Weights of a small mixture-of-experts language model, trained from scratch on English Wikipedia.
Size: 11 layers, vocabulary 2048, 43.7M parameters.
Experts: 128 experts in each of 9 layers, 4 picks a token, a sigmoid router, a shared expert of 64 neurons.
Training: a variant of Adam for the experts, 900M tokens.
Below are experts of layer 4 (counted from 0) of a mixture-of-experts language model. Rows are named router (the router's row for the expert) and show model dimensions 80-159. Each number is 128 + 32 x the weight over its row's rms, rounded and kept within 0 to 255. Numbers have three digits each.
After each expert's rows: a language model's description of what the expert responds to. This comes from a sample of Wikipedia text that the model never trained on.

# expert 48
router:149111186080102152181117168169115161156138144152092098102101093133101136184165067070166107126097142136204104104095129095186110141141143099106119058124164150114126133091106112117170179165160154163099142077092138132161114075173124141147132133
It responds to: Space before numbers

# expert 46
router:173153184084137171115132141146114098102145139184057096120141064171175153162141108121117121122101150127166105085109133077114112130103108142084064099107171148119119126106154128110116157134177121190113111119094165127126133114142089117127130100
It responds to: al and consonant onsets

# expert 37
router:145179158117091122164128151094179152114095139145115157110100109153153115115172142097129030111096090150178135135132193112131113088087141127134105041126140136116155143123145123105160178175175170161075114124059155129123109063196104038114133085
It responds to: Mid-word stems

# expert 8
router:200112149096146160131150150116100154143123152155100142125090141205172155126139086116135089128135106100165093133057151098099166129101165095124128061110123195073112122064159158121131136138127145141123102108095154136171143112159074115147132139
It responds to: Sentence-initial capital pieces

# expert 49
router:161112162085110149146174132119179164135100185154141153122156155194132131165141097099103073163111121106148096109073168101168176139161144117117100112109181129106110154097122130096200169096129102197102124060052137150141124097157121104143132104
It responds to: S, E, L fragments

# expert 20
router:189151186088119132172152150167142185147121173142078111107087088133153094163125091109130119110099136100147119088075143082121138107151180145115120076122184169086164173114119139134134171191172147133132135151091140131128168085166110110088133115
It responds to: P/b word continuations

# expert 28
router:192125179088100136160149195092095147146120117118089134074101078226127155158135098100101095105079124099207128136067138071157108157122155080139096122108173103106168147122144092095134149157153114163096129091073147122131155115166104074170130080
It responds to: Table and heading punctuation

# expert 55
router:210093168094125107148157149145114191142140129131093110124100110179090155192135089111115116126136120117181131090118131122142107078134154104109137098134218117119145119093124121119119142194163124167078100137044161124161148134154113126104143121
It responds to: Spaces, parens, com- prefixes

# expert 23
router:177148181111102141166149175122145150135099198169099135094088107192135140108088078078108123096082137098166117099124179092108104134155161090083133090090165155120143180077124105146153180167137131143120102120087163109159132080121116092107086149
It responds to: Spaces and v-pieces

# expert 24
router:148093198113118119161108170114158143100096147150036112131125126187142160132146081071091069094093100101190054139142131124084151103164183109112130069137140155103170136072178122079214165137179149168122167099126143141102125089142147103108099143
It responds to: Word-start prefixes, vowel pieces

# expert 58
router:161092206089102107176122132168131161137119125129103122129120126173152173130126119102114057123113088108172127138143163137136160142161124144162128101116187112120172156101148109128131134172156188157150083098089140147145117095166061083137125124
It responds to: Verb endings and past verbs

# expert 44
router:152134183100116182125141148143109155129117129159131127147082107202146189201107071123160097062121117106135095120133145121111138113122156130149094129079124157100175118104130144122157155133153143177099085115115116163144184086158083092198091129
It responds to: Infobox colons, name syllables

# expert 30
router:135140201085126137113139172130143155155148147159093107108135170203132143176133119137115056105075105106162095116089166121167151111137116102131136116108164128109155152086158136041171116173176152158136082095093132119142123120190149103149169126
It responds to: Sentence-ending punctuation

# expert 5
router:172129154103148135159137121154134168132124134125130143095135126222153141131155120078161082120126144100230139127103128133155129142185152142126106140144155110120180160089137109115162167156145147156137116096076127130170146124186085120123090095
It responds to: Finite main verbs

# expert 43
router:145105201092078169148127153142098162097103172080107105128085113151169103139119117094127112115075116137206128149121167098147079134159176125089138110103168140129191117073151151115130177118156147186117127119099180090156151107156132074137171096
It responds to: Early word fragments

# expert 25
router:115103185093112133174063132162157181155168148155138146106089130123193143180114099069107056070118101117221099089096145137120167137154155109120126102151146159127146143116132115107160101140159148168137069043129151150164121127163061082155130141
It responds to: Personal name parts

# expert 42
router:140125178091105158157114149117114150165159180168078158092074143160169170119090094077096121136094099120169149060152175083131152126141117077080123109069148119078109117130103141130151132160107131184187129114077099142127162110137111097126119141
It responds to: Abstract noun endings

# expert 41
router:154161181090134182131158179147115149149143127108089151103076137146135172123063129110094100084098112118198135083129114053179152130142174087123148062137132091097134141120141140105154153153106134156158116120107131145120107104153064093114073110
It responds to: Year digits, spatial particles

# expert 14
router:162159142102121117198132185133158133126155148168049145140098108216151107195130115126129123152122086086214089120101142101134171127168133103113112102100122129108139146123153122150131164144105136154125132120083170142139152125181123104182118178
It responds to: Line breaks, infobox layout

# expert 10
router:156119163105110152145123183143136175143129155173080114095090129166140121174134121114119111098095096118155098096115178140145184131090124089120133124145134156080161166101120103130145160151183165144106091099122092105168108108200096128149159135
It responds to: Final vowels of names

# expert 51
router:179119192142133163148125159077180154099084163149069117100113090226161181167112128101127087082130074095169146113131149090120110144131168113122138088127155119095179154186128120118153155157166130181118144106058142127170180093168137098159077131
It responds to: Infobox and table markup

# expert 33
router:193129183094103140133163135095131145124101191150086158131093143184166164146130139140113081090127090097166093100121147093137145121152165085141111057101153176077152108088196115121176160157105142171112114081110158101187163079137127112117128162
It responds to: Word-initial consonant clusters

# expert 0
router:176175164128133123129185107140132147115142150119091147085092095137118153176110080114105085097133137088167127083118171135138139142113122109119126111122165148114174142093154110130163163177121077159144078128087114076149171163212088058113151094
It responds to: Name-initial capital letters

# expert 13
router:195121179099111122172103163110147142089094162127102155139085121177153185120099135098167043117119118107170124105119115101180110124120114128111107073119130135105183133092145101111160162165148133154121148112075180132169185108169131078094144112
It responds to: Initial C, M, D letters